From a checkpoint of a small mixture-of-experts model trained on Wikipedia.
Experts: 64 experts in each of 10 layers, 32 SwiGLU neurons an expert, 3 picks a token, a sigmoid router, a shared expert of 128 neurons.
Below are experts of layer 3 (counted from 0) of a mixture-of-experts language model. Rows are named router (the router's row for the expert), gate (a neuron's input weights, with its number), up (a neuron's input weights, with its number) and show model dimensions 0-95. Each number is 500 + 50 x the weight over its row's rms, rounded and kept within 0 to 999. Numbers have three digits each.
After each expert's rows: "gets" lists some tokens that make up at least twice as much of what it gets as of all text. This comes from a sample of Wikipedia text that the model never trained on. Tokens count by the router's weight.

# expert 0
router:478441529431471487450532497496521451486552529426593520424482539442512560496497540452507435559535446476484520521423522617477523506562448503506508490548502458499531465480577453505515548436459585482519507486470567545482434583516448499463372441590554481570584514466539595460478639465435515550
gate0:427563499430555556470474432551416524386473501507493499607499493474573465458461497580428549413416411482532531487437467396402511478485524509387540512497513509534505537473501452481535577492493484534502537541583467525518521531530567530549607503478501464457410545453593461480408473517470574509
up0:569575539503472501516539502461536542644507476539528476546512556426493491491527498540556451418539527478550569507395505509551529522503479425449579543457427517456545507498464497462494508470521514484506460519482521476532526530490445501503562532432554539495531413487448524418430492481475495427
gate1:433483596402486535517427500385506544488471468580523463470422467549523607418511450360465527545560519560526533571447505526482510493535523492508500449469440437481508490504560464523542464527532545563456433447545499450456456610495540549570396485523471493535560420463576521456488558468536533540
up1:562520570502507513522519490475545533460461492504505431410469470457504516434447359591502533502511570575545592565491588495601491422488524461499535415444487470528549559566535412593550439535484490585554478526559479481480415527491520449515495455458448519516464465463531543442457524507517500492
gate2:527406440448451532528539433463437454500500478520415503569469494532530569445443561406455467535544473544430497458454521541552461531572552497487536510538509447539486453430556474473442474497482532493516522525491499454495487509436424508483450547447601570501487507532498460521471638576527496556
up2:510596498528523542440569604466517525484493500497593481425560553458451532579542442465503495469501549392556505546472445568380421425458494441528392581517474561450550470564431519461595560489501523494502445451456534543518497494479587502508524488510507478522504548569451485496536415470534529527
gate3:517484551591488486565557463551493479493483488496572545528459616408475609596610527496585423574437468510530449493470504503420542487542460525545525509451491495518481537411519520490474479512500466468493519559492515593513539585548517495433450475489429586480496478436518508510549547533461511512
up3:482510507513444441417456548446461501472542543504493576506451446449543522459550557418490587534454568550427498471535440476536491454535517470537494442481411580451478536456553398444499548529530519548540465570411480700443416577498513466470450547481510454464476495480495487480562527562553533534
gate4:605525538495540627536478555468494515591470509555459458464416515498472443585555513510483429480425456453546481504499514444521487515477522514454537385473519500447480496494510590449502606583514463494494477561484505501525491583522597563581470526496456479503366529353592535445510475477512460524
up4:493580544582491444403516573478547562606524578472568462443474549541544559537471422516569538416573596555536535478432512582496485544496459523540593519449430500517516491540516452499448562456510544532639520494573464533565548471511568499534566465531580497524534458509542569370446500444481524487
gate5:424591560464552519492489538641565469487534464483532495483440475533555586514557537441511474523563492526402488587470489504495509494442421567497525513557501484455522444516518534607522504424486501568498567527458488518484478436540469576497493530508526555450563566578501509529478544519474505447
up5:482463514449529472505446485468525433436523557564469544493403491456496480482575575486574544526490620453443451605472580420469480579452568447438487522550441500479504526450400464508499440498479572468427409562494443569495457551464507509428461467487407476480492430587450591518458520614552531586
gate6:424511476599437542421574476605477546611518574494498550450519492592481503443510526465526553475556511575475470482453478433588481489526554530463504550481478467506490443504552620631420454469509479576490545576547485549430548481444496473471462565560492566463492482505381545474527477507493461538
up6:530477515600540545409443530439477510493509438574535516579596537471456495449458424550413455538530488500476457575508532439410494440450578496517547491545584487483491589489517465435508523533492522449457513431505491554459471532472545547443550473465400444506591440430520435552498543558441483551
gate7:450396500467506429459430539621486474535524570451446489581428536498560426475397559476482489526562485459490538537446472477507470436425416536495579479547461504568421473481538499490547492541469497630573503492486486563463553611500569482483431506548584505446544601460523582588465552534451541521
up7:465505433608490551585466377474492462529559541489531508540462483469407484550516518529523580515491573508462494388514473491444584552506546491527573506473422581379524467420494477500466472454491525455439473534456558529517448429500486508491544560413476597490473463460435493514517466494476474486
gets: "was ", "is ", "were ", "be ", "also ", "are "

# expert 56
router:567504514476571462528549435537533381473545525554537535457522484413504518502471473467462428545566446448531534514426396648428475489446438487508453510525430463476449480443472520489497533407407609629492530486543549613450449568501535617487471589503484489600561523523529544412409555469413498511
gate0:538434524527477512484481505498432582548560580467460504461536527534438478537547431446490492484576435520490407529483577523479458451426518469402495509513516515579581562525504595538507521436525463519543529560454552459404571571517456532496452477520538435412596444577435517495439451519404565450
up0:459528563516464540552427459529562492468433491484572510577425551592506373466350551578452469510491512491512420548496501500497574436563540452528551540503438406535477499488503422580525449511564481498503469494551573476520473444496463479407513460516457499450432467511547473518488527487526521549
gate1:474511547409479589487498500436422454509488494483510492597451388528403509513456444493476436495487591453534490477496607515553486534563458413467397484589531442461564567514542516634434541478482479484538413533530490497498455459478511463527442400497546473492526492528595430489442479506506550381
up1:538444485576443476514570538545643512546422459526503502472541565577540424504523562550505526548427521500513427500525480513485508492433532578485592526563540514464459508506448460503470463481499498449494539518504525518552506530404514433504540502466581483561532517492538572632633547463498452536
gate2:428442499434448401481440578508519430568555576479459501553474547516571550515483469485501488488579452488467475557562499516440475537507457497428563465613591452476483471547430509585577460637519607469536473410501559531479412507537532520533399498492554546446512465413525384444507431431519558564
up2:530559445504632548475560467532561518533434418509528475592533421473468516486500460522464513582347500506475618482526594477528490483483478415541506605496470465500517540465554526450508545434577449491488536415526534455502536450537375434432504494458464458391557454557443509519438509492618492442
gate3:447487455388520553608494540476539544548545507429495435533495557585546523522605563523461463433515500495436449495448456501500521479508497542498480515493517492505545477513545432481488449542511475465480548507579407507476434466503363420479467538508493454518565495535478459428512543550466452513
up3:473489445542529445458477449580538503526577592454557481483551573566459443458583538593369478468503456499419490531525425465441562502530607500511512494423432445484490425413496420508473449524468538477544482528528431508500492539534493454492490507490514495540498374516511504430459522609432539541
gate4:538494458477572507488522482480478541492487500520566537527437588493460451529550490488565514478439537508429394560445484425564498530491475388504585527419462438566490497454527569458476577490498448476515544555512515566446501565474557479506488514482539555514496551547469540497561502568460494454
up4:542466562559544517499561549478472475505557464469455472520518566482517585534528513544534520471562471516470536469569508505441531463494411451456527544514573504531507554545464495547592554555444487483503592504495551487452367545449552492534424441552623457472515488505538538492411434419430635438
gate5:480399545536617543401495497432513555528553505436482489512422521498536594463566500425505553599515560540480565446406565426515422587499506470529464479522478474483481466535477461481512593463466427418448474421611456539426483521530434523484422473553497511543513525497487554490426489494418435520
up5:483406539571495497528570413407411511500519420501537563474530473542586575440450502569515594564442503511505483532464482422491463438478491456512452504494493431516420487479448641543495539453499467378600507467508494543466429425497502543459464515566520532600488518486502525497542444469492445450
gate6:533493504410583480460495518486413352510609488534563554475569478494508511478525522589425520530507478419474563527513491495459476465375497533505506555541499513638474464581530509554617608525493649548504553581562476484478553424426478508540537446499445524533500476509468472502479554508472542460
up6:560497517456560544489494492533494329482578510566464514383605494520567501534611536506541479493486523519532572448507371521537498440497524501467406533425550506512486603545432471484527544487478594535484512516534447481501434507447457442516542495479420540543559564536489446451458547510474569497
gate7:451482556457439511546429404495478386423532563512477524420435504525413457580490528533383497468584465505484436463497459612444496511527528443492513471481529473548540515441474433432449453436458585526536451509582576544473402539462528528498436574484457519552500472487536520474477526472505523507
up7:495503404508394468484543527451427504538331553398466494515507509443469487504501433468534517497440520517436488586494486424447537514550484529483496457552509485425481348504536478512640535529523490540434446417555499424506570451558423486492488531533577482506461518506501536558499434418575394465
gets: "- ", "= ", "John ", "American ", "Mc", "She "

# expert 34
router:524502485422507478506594448496531455590463502433573438473501551459521484435511455444485413575470446432487571534477503569432497496530398463475471475553548461523402474480543489472508537445433635550531519564542630565467529524581457548454343493612507485605525490463500463527501562453388542530
gate0:534513530484533517532550575479504480481399539492516439461420468473509468461479549458520513551515517519454524454538495567567411551465511490461467484503521509516417462421505442494505541467459533530494543477512541617434485505472492407516528511543413486406448565489549531457497589322507412410
up0:567592543410512493448546432469565396526527482511444493500551527466484371509578441468483474603540417514453579514506511512466471454433526506495414478428537520509432434579444416482500516449504529426571528498466535474515464496515513414432542586490450441497466557464496481522518510442505531448
gate1:413540478537492475512490496457457447498469514534513562545479542517501554418588398439527446529491451550473561486534555585480481356497512466521589509549545543532445425456507484482545486494499529463580429488424537501512484487512505476502413562559527505561403508530655460429493531468467472408
up1:693515558445484497453606504605508564535603465396481450445452509471555471479477587545519537496533525508444450467504551433506522611489531524540465530457487450426520571539479481523488464567523498483420534538510436439509519499414450513599518455394465477485474478412472510458525431570538514532
gate2:389480576465525564455605472452539471408484489479498503462408487511532538423484491509566458494533537552458511549494501485465452516531483522498544486460545455496491543571547473440486481543443469465513514438489491463531459515518472424431425504570496486424456501455453532494478553440408536394
up2:435547533463372521589559512544539530548472633461536489450502593507451544555526514570488480485479472559468532473473580544463375452498508444468422556476472390426499500503516544507474508452504404522616436417499565527482442535609465500485489551585562475461407513460466514533467504534504483401
gate3:493442494512520494446480457535496535480463489464514520479566588437506453323503502480620512551536507613382440438510514405554513510566499549498439472576481461461553469523536474529496447522505546454499455474459606507528486546512514528450489542397536431532651488494529539483428491522410527522
up3:501550468464478496538539478554464494503558503485584556442547624376546500537567514488396504513479584511498564444501509467511550487476435505496525452383475560481479506524488489476458498552538471480413512537466541506517460506504455406481517470560483525441549492529529541494604459438366502422
gate4:469532510491528609497507473509499573427450570468530467485542476478619496427504414497519514391522454498557413534480527476433522423539537511496523619531493506455452543511546410465456515540508476444483559438553568440439483487482529486470430488552517466548526473574472512504524489473481496489
up4:485489554529513486483350482405416444430535569465488523486574522479512478519506442458548513493459591535407492588510530506549471485522533472454494471472495449482543513529520563504518474515475509465443455514487508367572490489422532527499442489488486388632540513448497527433486530483591480500
gate5:573532479482508527494499509434521492484542494462413515469531548557470519543524582582482490513498449421521501573493468604438447509467497506489482485532528516531582426617525564537497548536468568498520536572540518418392465544420546466638472532537529454537446569371537555500496537482581515547
up5:477501497455507466457478466561477552514450479526518438532483409523498564549428524624534459560480536378562334471503470528539493497543497474531472473603489541455516479524491493493517497501556605434457502446635519485424508434502507496457503467594506435438572529457522439520443579571529478538
gate6:390504493422505467528445499518523404489427509543414448501507371509465497585536532536510507490510475491568569443492489494527544516454552553477505529488470560494481507445464533391508529510422543586438468501481451562520515484514487457524577506526465452611487479589537559416480519441541433466
up6:552571542437517465561459391491459565537403489513440476444594412505457469493523546573522501452570516573427541412515506377545478538443583525446536525484465490503580435482528550450528505445524596519538573461561481522465533482431520480465490453511447420559500508537540486470497556564450475550
gate7:550474507576535509452530415503583512641483533491590456541514549501479543496579486508420470392424527483588585519456526540551587494546563555468601533501549502532513419526570439581482531451527527369419516526464543453570493545532563493468519485466560387513547565457476538547521506503445553608
up7:392580437506512431417474493549508545530594479499551504580428414496484576480446581539470548621475587457536505382518494492468543459483419534529516461553546576465593525556493532512495612575495441561424488467434534531499501500596526447507572460554527499510538473465582545444476490537486491443
gets: "1", "2", "0", "3", "6", "4"

# expert 29
router:615507528480523539491485487492518455511512421529531456538536527484510598457478507497507339559539512478505516554411444553475495493408378459461505482515506415515505471491543487469510554469394511573482489517484533557491423688489512491482437472642533477638557497478523485496417635593438523503
gate0:504484516495497503401434492580393519485505480562483409460506434482546582603567476471521492479467519485566530584495419501583491532513535466492476517522476532447514437495478582534532570529451441537586517439552503511510441502499519440489583521504353478535526496520465478457545504529522396514
up0:454543455545532547589487420425469500523529386469567432479500505479489490353498500517439530535538461524467562489477531473472585513537496445463503475519522474568437472534575438447482464577499479560542547496566512480497469416544505414573534505448540438532488483439353405508528430463496455546
gate1:570516460437537585508472491465532509574478527501337435422554526455554524501455457459555506575542480527552559626452581525495483496472505437400465600469500586524519462496547555501537563544504418552476490431523443527532469506490553488573499594593478516507532509540503471504494543494595512519
up1:551480554483481529488465499542497491561507469498549488416523539427476523522531454486501501497488482553583547639511500499522519445425542536497525508447565566455514465503509503445470491539535458545494452515480443508573440496523559372446525630586496592497543502485380467507519534466631526521
gate2:466465464462525511465440470442513479471507487574517531530384489531474434487480508442451506479509503515518579549505485582457476423510492504527543528503464470492548527498580484348501530499481531556445487462480531472549486448538510491455380612567499419577545559444494507507538558541522504541
up2:493492468477478554555474449511507429489465574489422457429528544572503521558600538490499490509416567542503503494476492494529471476482523374439510522544546536459568473462449551593423484557484491527555456476557494433518540437517501516525501511491414510447534527453524471565534489495525456469
gate3:415506467408425615458481515504451520482531466419528459511516533462580501414473518357543427567581421532485602571466416539501401408538429573520502521482457473482402553492484432497495499468475490550508452473480548619513422608475473473509481492538496425553507469498549472424542522451534581479
up3:585504520538490491548512494514475480445494473609630491462508551507456451571518542561447541471456590453460466423558522562482533629481545554513518544483532579517546530492443459563450563506494534463449520534512515485529452364495572495484556449479529395546452609522563536518480496545485425480
gate4:599533418479497502585559431512534479448559435520453498514488503496407619525435523544534494471611463486480459542455411545539539539566435497460542593434418520414469431481547463449406436547480500466544517459515526489453510454512505532523495391471485544495513498572492388395532507579520559490
up4:530511559499531506469471528477557463492519518513525451527459480514477566568496498529534579510494504460507562519485473552503490432460572421427513455443531506448411526476456520520610532496424476560486523495565471491425552534513524462537569558517517552524486463473429460518516470482563530444
gate5:507578508647529514428532506407467460462524473505505511513652561416514524570604508443570476533531589468468487486531481474505515393528511517492500472447370504493455391565508433607514613539492475427466501500493525549454517522474553480488424401534529470510443523557461412506473536472425543502
up5:467533501462453675473496496517537523523485448476496542471511490557504546575519541484431639451453491484453513576480476549511374498477520424513528616527592561564503438484521485427470532553432548527583499541563517495518450572463501510511510538499452483521458600454476404579595367489514481535
gate6:519525532549607499480548527537409543516520432565455530568453432469429468519442561530471484447502459423550455434544525554553528477463487457422460517553508560565454401460498524420477495565477566485433561420506497488416497408524509497503482487492461504536517495411505528510523456584427358499
up6:561490445532476474378568505391451530480475445574516485438501494581484535565474466444526417571505573529550562444451425504569522462406523445526449520518529484430556522454529590442471527472483491643492596392499544553483548522473557466565514491547452406506531494445497506548553572518541517482
gate7:444574506469553492334472603490523497500475466492545490502577447499559523485689424449521468503494598484478462580408474469520460451480497555463508499509505552450499459448520475485525459526498574473439516469478526500537482551515535567510544484495526431508511464484580437557455504464466457423
up7:469492486525394431572575504476436470436516620574546612576428537503480346565508508487491528438500528443476485517527439510493506503562543540478431493496580508455538547430537515467510454491500453595493577481408555466496558440562505530480474575486469437523502483482483541479511480598421462540
gets: "is ", ") ", "has ", "had ", "have ", "are "

# expert 51
router:444536513547595531476512510578451448591482477517526370460554477429568583454550471477506402447565479448507499525405504506419516531494416499457440465552470514511517406469507505506533544423418597515503509502523594579516431653584445497479399481608480417561542523485538444464416567462435538506
gate0:416476484600532468471500505439540522549516527431548462469491465471531552436508541556556542420487491591496506493532486469444482516547529400504593507519505526445499501490458562579549544567530478482588610428559528518480498469529418415585472399566478416504480489551525465396495529346421459496
up0:467508416548567503486419393439470544503535529437500585490485575447463510492498393533520485468518478467501451471487563524486458334464480546550552452408518565448556523508547477486487438569528577522452463469637490474592557411620498515496508498424529476431480620426477523509420442443508519471
gate1:497616485569462500478466458516588506513489492599518508468469549388427529484618477516484424541532487503368431525445550486481532482507478530499497442496481494485486524468536469489538508522497545464490532553444460625533470565505449462463394507516511535488524481479501478447486548457516476427
up1:509468415447580550470548506535492537485531441527510509590488489520530531417377423564567437527507515423522537548451502491479499483502504438523562460516491436421436544599504541572512450490532456543563462503526477451471502483561480594558619465475493516406567582529449465459425527597484598547
gate2:499472494534519486448516568596529552522476484495543594429548543494470484468598358487616462491462472517467539469512480493418521446449531505501526573480466485485513516536458516414545559431491508464503566464445535472510566463544503492417548477510474500469485534473473461438530601466410416574
up2:386383431517519511609522413504492441548521472473409437554530495430534457506454582426563525532476515517444446503484483476521574483492480458495449518413443526461576602498512410605410571467546513539498443492527498514583362471508460493461518481465558512423548486498472502533493446606492536523
gate3:507518501465484421518547522501565455556485492544462511499518505522487459561439479475537471501476603580492417558401509446546561482481459499475436501568536456480449410422518475539462457440489493536575576496382464471500507490408592455522544556458503499445440476525574484421472444530529548463
up3:538395524485440550523479454438492518492473599494545542417510558423517488473483442446557485455545518527587505455477485518515435493498529489508457518501546457440464474439442500623512402572467522541366491572384555570461500548445451564491424514527477586503547526585370561517443494463482461578
gate4:454524460484620533485490517469513563454482515523467471444440534496501474443624563439487495534540515531486405412543526541453522467551436492455502458499471591536444424521463496436530511536480478535567543499450452550471506471536473441439515467495514445464515486533488479617584476551507379512
up4:491508524474409471563446510437442471471434459542352461430442487447535488513468495449526533498582561551468536528482450427560468507496533555568532478510464411588528437510531518417491489548475543506443431559420628601417509521492527575443496604429477518464487429448503576538528433423544446472
gate5:415592549438620414510504453491546506494455526397388571494437444460454474510540537471584501424559460483442499566477555522489521611504488489486563522553552523551486534497519434484518509544499577450542525498512471521508532417429559400553527460521471547484552473477498451397491432458488471459
up5:503535506489569557514557470576477543544583492466415422554559533446518493521569542547520532528520534488528520541490525494419480491517530530493497474432578551516553491416527416561495427396527537496438485506541492558515483535567553475518493430522379511509556501516534347523458432484472437498
gate6:610616488525400509530567502410525476496580492419568465519496603530443549490511527477506436465537451555434325479476564534512515529434484461487502503487610461544499461500608606513578532521458487463466572552395457531486502522507590545507466562498571526482461507429519569510492454359553468515
up6:459545614516456449611493524406517497556525591456577545526547486506419494532561514449568502464574440517595501540407494490511530577568470533533538456531493494586528495489455518409577650528486539504549566532498571521513448544457510426573542582512585461539503427495553555475490469385481570452
gate7:468434595488556488494457463522558546482552538459558478538415536527460550568459461500391509536563468539577532546467453629447463519474508559545514492514517444429492503510505553534445567521442495441511494492458507503508539536541530569538522450535521572464440400444525486501544404570433529589
up7:502517467479553466590512431461562532497454489457579511468450632481506431558503507575478484521439532439492450416534497541424549465410511528608424491489482524486481587412495585554437500553505468529549471604464526482575517410576519536436534409492490534448465511545487513476484440631523408535
gets: "% ", "5 ", "of ", "4 ", "7 ", "6 "

# expert 42
router:511528593483503490544578523459452393466512490566522419366551534383521527407491466469488364494488508470522553501489440560497510482497480449498463489553477478505489528464470440483504587476385585539560558464451612547549411562519494552470466532532527436583530523478570485445436505460410538489
gate0:530446501539464472578504566475510489472534468472471493440350491547475472562434553549550575549469503518609501516445461500542585540488436489518479499491519446552554449574436459445496501527450539438524554485469492484459511603459434517488456565550574546549494483572476647506459578462468539556
up0:475531543526425425429448468496527429572511552410432546528470430484513442452378512516483515519541501558487518538538464482459536550526532531485467525438582536521365387482488423528467471551508473480520486471416492527385449537431489484461521502502453516489553497433415540518458528419483504448
gate1:494506549529435466442536544546537528542529536539463474522482536513546528463568474433464422566515554459519623539508492546454506531547498486538512488561461543558436553538508456527512605523473573504556469518466484561490453554472352461521461522554483497519548505527517468576478521476517561463
up1:517468600627470475502488481465556477473503557475447536526456465508470513418599462440432410524582482573546572582518457512438545536582528514435542421452484522534519516484457510475476611540499514514465474510516560670359358500521495564511569493467436384481528463423521542443542464505511474482
gate2:534527455529594522524541482472514454428526548547496462562494408445505527515408568542468459574536516556491481529472532477486581585472515554569492471596457468474479533487489471468554408527485544520498398448383472515563435543604465543445503501462522554488545440504396469567443513425540448463
up2:438558494533468492551461462519482473490507499560493529583452470496601378467567464429496511548547550467523505516513545499480391495512445605496485558574522607578497533546462471459508524538513502461514456432452525536567449436507475483570544459495479591583425520488463532482542450562428479555
gate3:432469449539573397456477447454449464465561458515527543503446481415404479437529529539513371549559563416411525493471541513515458479607535463493497467606367464444494546484495529540555544438478532551551558454503533546562487459575515550495541527421517463506453477493484418510518486483588520441
up3:556494580472490567548547572527448541547506484528482521504474471479531532473519428527389432481514494556541474519518464486473524432507502446507357524482583461576493454363525528431465496600481460505544488460489601473440460506524476494555524546479538541552555426366468494531551486463467442452
gate4:500554506568582497523452445427477638549530544475589493507524491525433496502476535469413467526545490560519530473499513493523485574600526533454494449416507398434456515419462479554543495559526516504535510547479495533535460529509510483606547583498462456542467610448469425514523514421562526548
up4:535475485440519486454527493506576446547330534495594401492489549461467541508525482562488516476499482464479459512496489523562441489618534621394471508440422410470475547507552416549479632506523410440550492522509490509456461480536483485474495457490433526525403612516567538524565535501426533496
gate5:419531493471465400471553459528505515487537626520592531480481457457484502491459492512479400529572433474388510637486465490503560534462546562519539418563516491529501489473569466570457569478501540571553468528476462529458456482529439523544470505449517459499462517488515463440529430552491484534
up5:480491551376493523558547533538431521434462439486433543492423616436675375469581515436503516500523514517528470486471539536526420504465417408489471480483527488477531546495458481416557516547491563378498379546443491529555460493540543533414531517514577490457443460440644555534532459422440517502
gate6:557536486498469544534497451511454523505462422545512559456445560498425475533542477494477508499485548436505539503480422514427492436517559483362474527439451540478512490527507488498555511585483517533493511554449579520484386523486545465459494526484464371625571483496438480582429546575506507490
up6:531554458506377460420484444532491550489484441492512419502534515424475400414540458413408607479477570557518502495484481486499506402511501450577542541469493446521556469528480424495556459549457417533439506536549477554494576557409489466503475436555406388446535514539527543638516479421469420535
gate7:425470608508599513527521547557359527467546563530524416424502602408570475551541537416533497428531564534538525520436414550415446450429566500466430454498433582487510562456477433514524542482457507545491559490504482501530437429512476522500494475561422575532609536496538484461478511489442570555
up7:503380479484546467381462501562445500487556549433518422496528544512473559520424523564562374561444541406450550480482405445481548496521477506509507473566504429545545551571479428413418535468523465568522556477509440537488550516509510513509566453474574512537502460526475470455407487520539489436
gets: "o ", "i ", "de ", "u ", "e ", "en "

# expert 61
router:498504534435487409505597485486458404528551439509524405532493410502509564507505516479505417465499427518455530521511498635479544537534484491499541553517458489534504461399454479489491609457343543579470527519541613585436443578467481527479397579513534459603609530397578500460445595459467455598
gate0:495461486479511466562550516488471497471458505536532518495470653489521498361477599459482511590399499464560542438443489487519540527557544547464507444523488432438599558502539544460534535511553432481528522470535475428474469523555432449543528425499501453495455451551529528496466495435537560529
up0:540467481470463486452490504411517449510513522438456471500418466561384512491506492455554510511527598582529513486457541537383448466492483571447509488486506476508526477495452565515536538502497509585516447534476399427550479536501418634495508516472568472466497548592612474503479449475538504401
gate1:452528501446520505456528535457516471523525481600490554479467474431462564499419514579580456537566522480475530506493515468468483513494482428503511516530484446550542581492549593407449516522496437443476461554516467505468489603490611487551542568522557496555616440513533476509474491582550489450
up1:542503556499493504564581542456494410531505484529443435515537416566486547452488515533504457541414536477533492406521555565456532536460478422542525524547577473554506521503420562412501526531457521492571469507588392516554497497454571481548548536524550509550436522454488492541513506670529443478
gate2:421402531446455500539487462480477469430436500585463522510440485497615540503430571634450489591504438501555502446475533453428474447449532566456538511470484555527459494470472614576504509478496554587453526427485524530443536568567482535528546475480531493468534484514544489509479530539556514465
up2:557386534439443514505495476469476444494491492523484383511459575478555520543535506571439474496507434440564472548535556503477469465511491463471521587472486470612560505518469543569493593441445601476532465592511591504469547501545480651509457484463518398496536519521470468565493535489474520569
gate3:510471515617467527471539405478537512435499466564476479503519518511485573524434548512460421468507505552518411463523439520535529466564571525498519492447534495490516555497491550628471550583485503537559513484509501551489473553589460503478470535514543539486484562476603494492485564562570462525
up3:524571475492543523449488563542512443554489598449500452494516493518420627391522465548429500484451447514372456561454521480521382385503481543508523541543470447465520448521579486449541496515503534593444456408530446491513509487445438465577393589496550503502527500591465429505522569515608544481
gate4:536520581522491454480501531579463433568593486491518551457520450517447427480539485420496524477572468554598488494452514569590525500395538551552451480496558465430365513544513464519448549454496512513464452552576494503490501500447470541395543345525567497478606529567464544543469501458471521545
up4:469557571428420491522574412478478489434572463532407545491483552488584503470409485499582565459410449408439509419509496519548555526472485483517467537446499480498509505507419551462542538384482594497552501543523540475454585428562473529397515508461535466520439444501466665531376588495453498544
gate5:514557513514430479466529478588495329520546472475504415514472497429447509574529434468482449527495461576558455534543532537511489544522557494533510533444382438506587533440544511564496630489393446584536498483422602536491523415477468514444550434482557531476527537424558468464469576473518422528
up5:471581388455520535552615456422432436461593528501531431524417505511586390546471570494548578455516489487449531470529531526475500545517466490516492451561533478513526395523468396453479446477473519491502523522566401538576528441484477432563577518519482574553449513493493456448492557413433488489
gate6:475473561545490526503573416514491560561545524403542540519491480581405481425396531563475508409455541464553542546511508492513546498490495487506493491472551539540474612460488467536485599471481483469494524540595493535463505458529477520486513475528463449504534590601498519576527491526480611523
up6:458549539428558481472452552533476556541525460505435573513571458505612479518460620520422499568541551526530579522498417471523496534510496440538473446420560615491528385568521468524503512540534521528437443485505459369582427513471531462463573502526481406577401500419448473502454529612481418427
gate7:418519575364506487527435464519503486539561497549539457495442466489454604523520606498528423482555521480572495592478476477479527519508502438529523472498452502451422504433493491503521578471448583560488481479549543471449445541566473475429545622541512523511553511460496557443498524521611591497
up7:598459459532506539474494538467506485440463511490565509441493587484542433458457492546477525449504506495446484556449564448387440417480464481526483488494524564553587471466504557571490440432527476545539500548471452334568534512519450520519535445428518566483376399585503515477543445510506509504
gets: "201", "200", "202", "199", "198", "197"

# expert 1
router:564514541435490443496479460473480370584538467469563400486503452424480522499514542532475434498485468490504508542492452638457506497508520541507447515594475495488510451429524509536518596467380601558405470525528590545521494564478549436461461465545518446642549556460576491522428569434447465567
gate0:535539557503437506527558432532517491469577545475447488536480542436484472480491572476556504437470502524404448469558484511464563494465506470568460590483504526450539593495456466466459593467452547439542539499498506625482561552434515440566480519487549575493481611466628526493457478480417477481
up0:500494490371535487502399462528471492475455468529438469496449536492581583499550455426436489427498554509578580564450516495460426497530471456496568454516368537435557448479509569452443604514474420537484541461457502372549493586595586460527487533583492563477473471537482505521530508488487561563
gate1:452430503562480569435586582518556489556503546511466603453525474538480504583483520518418445606506421521502486427465484447374535595400482426468478425524488468464500522452449525485517473455482426647463524473398450415394484473502512528481499600479532342464466479584560514549408500540521456404
up1:358564449423406527546523421544596536502525558490503524505442509510483449556574501526409501404466533497418532514500461462529515482509440492469548385454487501561457468520479514476457521471562445531555498522479617570483547532526558527532506522540470570466553443551480474521528522544465458526
gate2:385532518494458493528503422579434605493545528470604496495572383467470484516519586538509478410516577438546444500509434463374598467493562549459497466478542409446591548462478475522454516428512439571376508509635489535563510485504468510445513499469525437566542541593511475444506516514571394482
up2:550524477470497529442535460499498478485413531560492638463514583476553488466394407519499476525517405516423508516526526408519371431441542436552535563494463529489466545555497517502470455485547460395535462558517549518465474451460432449519586478421508567377446470487497525477543447435503523509
gate3:504507637492515480537551400513490472537534574477522532495594513512494397337466594512552527529540522545573500466477544457486467420480529451499647505435549569538542626442522479470442555512437514535504465518518494536470508472509473486433549403523520507444535492470571537483523490497507543589
up3:442537417489519488560501509522532679502479518427524592536480478630473594580454482586526454515451541427452479523472469449439545530517483505526511471428520579421487528497504561542563481450517495516482498442437424520410459509509514473459423540506518384526542481520514501512473526576530412481
gate4:516493557434474510440446491509485610506484468542611552475447484537584491556543476515506477482486506548578467554450503475538477541456476494497468459480415446508466563502467548567606534503530474500445512491433559480426514479502612511491430481502538498465615453436554477535533509551431441535
up4:511452330536485459541578539468506396463454453488400509554586537522453512445548475491577492484535473507426544488519520403431524462593506514478572574429450495540492438437487473505466506474486508562559432503403521460496459491426529560484498492447569459573494559522505435539413484499580554488
gate5:485510520450455461537509527441449481527511429496509472453433506526491557562442555623491520455482461418486472499515512471392587522541480551499597523530568520514447454449556503543485579475413460459477536533459537549453587507462515497573463505476426555605500479541501474534447526461429479488
up5:519486491452449485421560514520491473528453444520350522510516560563517548421522537515468519346522549511421507431460476509461406475457583601453475508442509661532494448516514459419516509488506511530542458506446479481498475568457544489565523436427507469495426470501486509507434440391607490456
gate6:608393604412462508549464539431474470484490497473464411518502557455491561534555480564468540493494578442543520509477518474465520497449436591439424462585487633515436433528507508497538508470447542483445478555517543444482511552540552506532495480604492452545443465579445525528408514495457518467
up6:501522559469567450485440586477500375499529451450495472525407507527507537476621396453499463514493497445509539468481468519538416571466481560495452389523560552493531476462576523503597485535515568504496394456395544482496521502504543530548471469471461399468486506449495524490466569518543539480
gate7:459465579534502477392485563552526535519541554497552510559414590504532465531485565478574537479474547461551417504535587498521486449490511529484393455494551478510580493398501470589508537496544518451476496483533470508447509512514529602586503421490465460422567490543531493480453487440568594485
up7:488484581449521466444447526490476495536488494448549513497602553512474478433585482467476523527542514461540448527483512465515534504470501479506419498548545581437437486525591570520593552527511587608454465574552511504537551532445542462478538480434507561435513499434548450585461513424674519546
gets: "201", "200", "202", "199", "198", "197"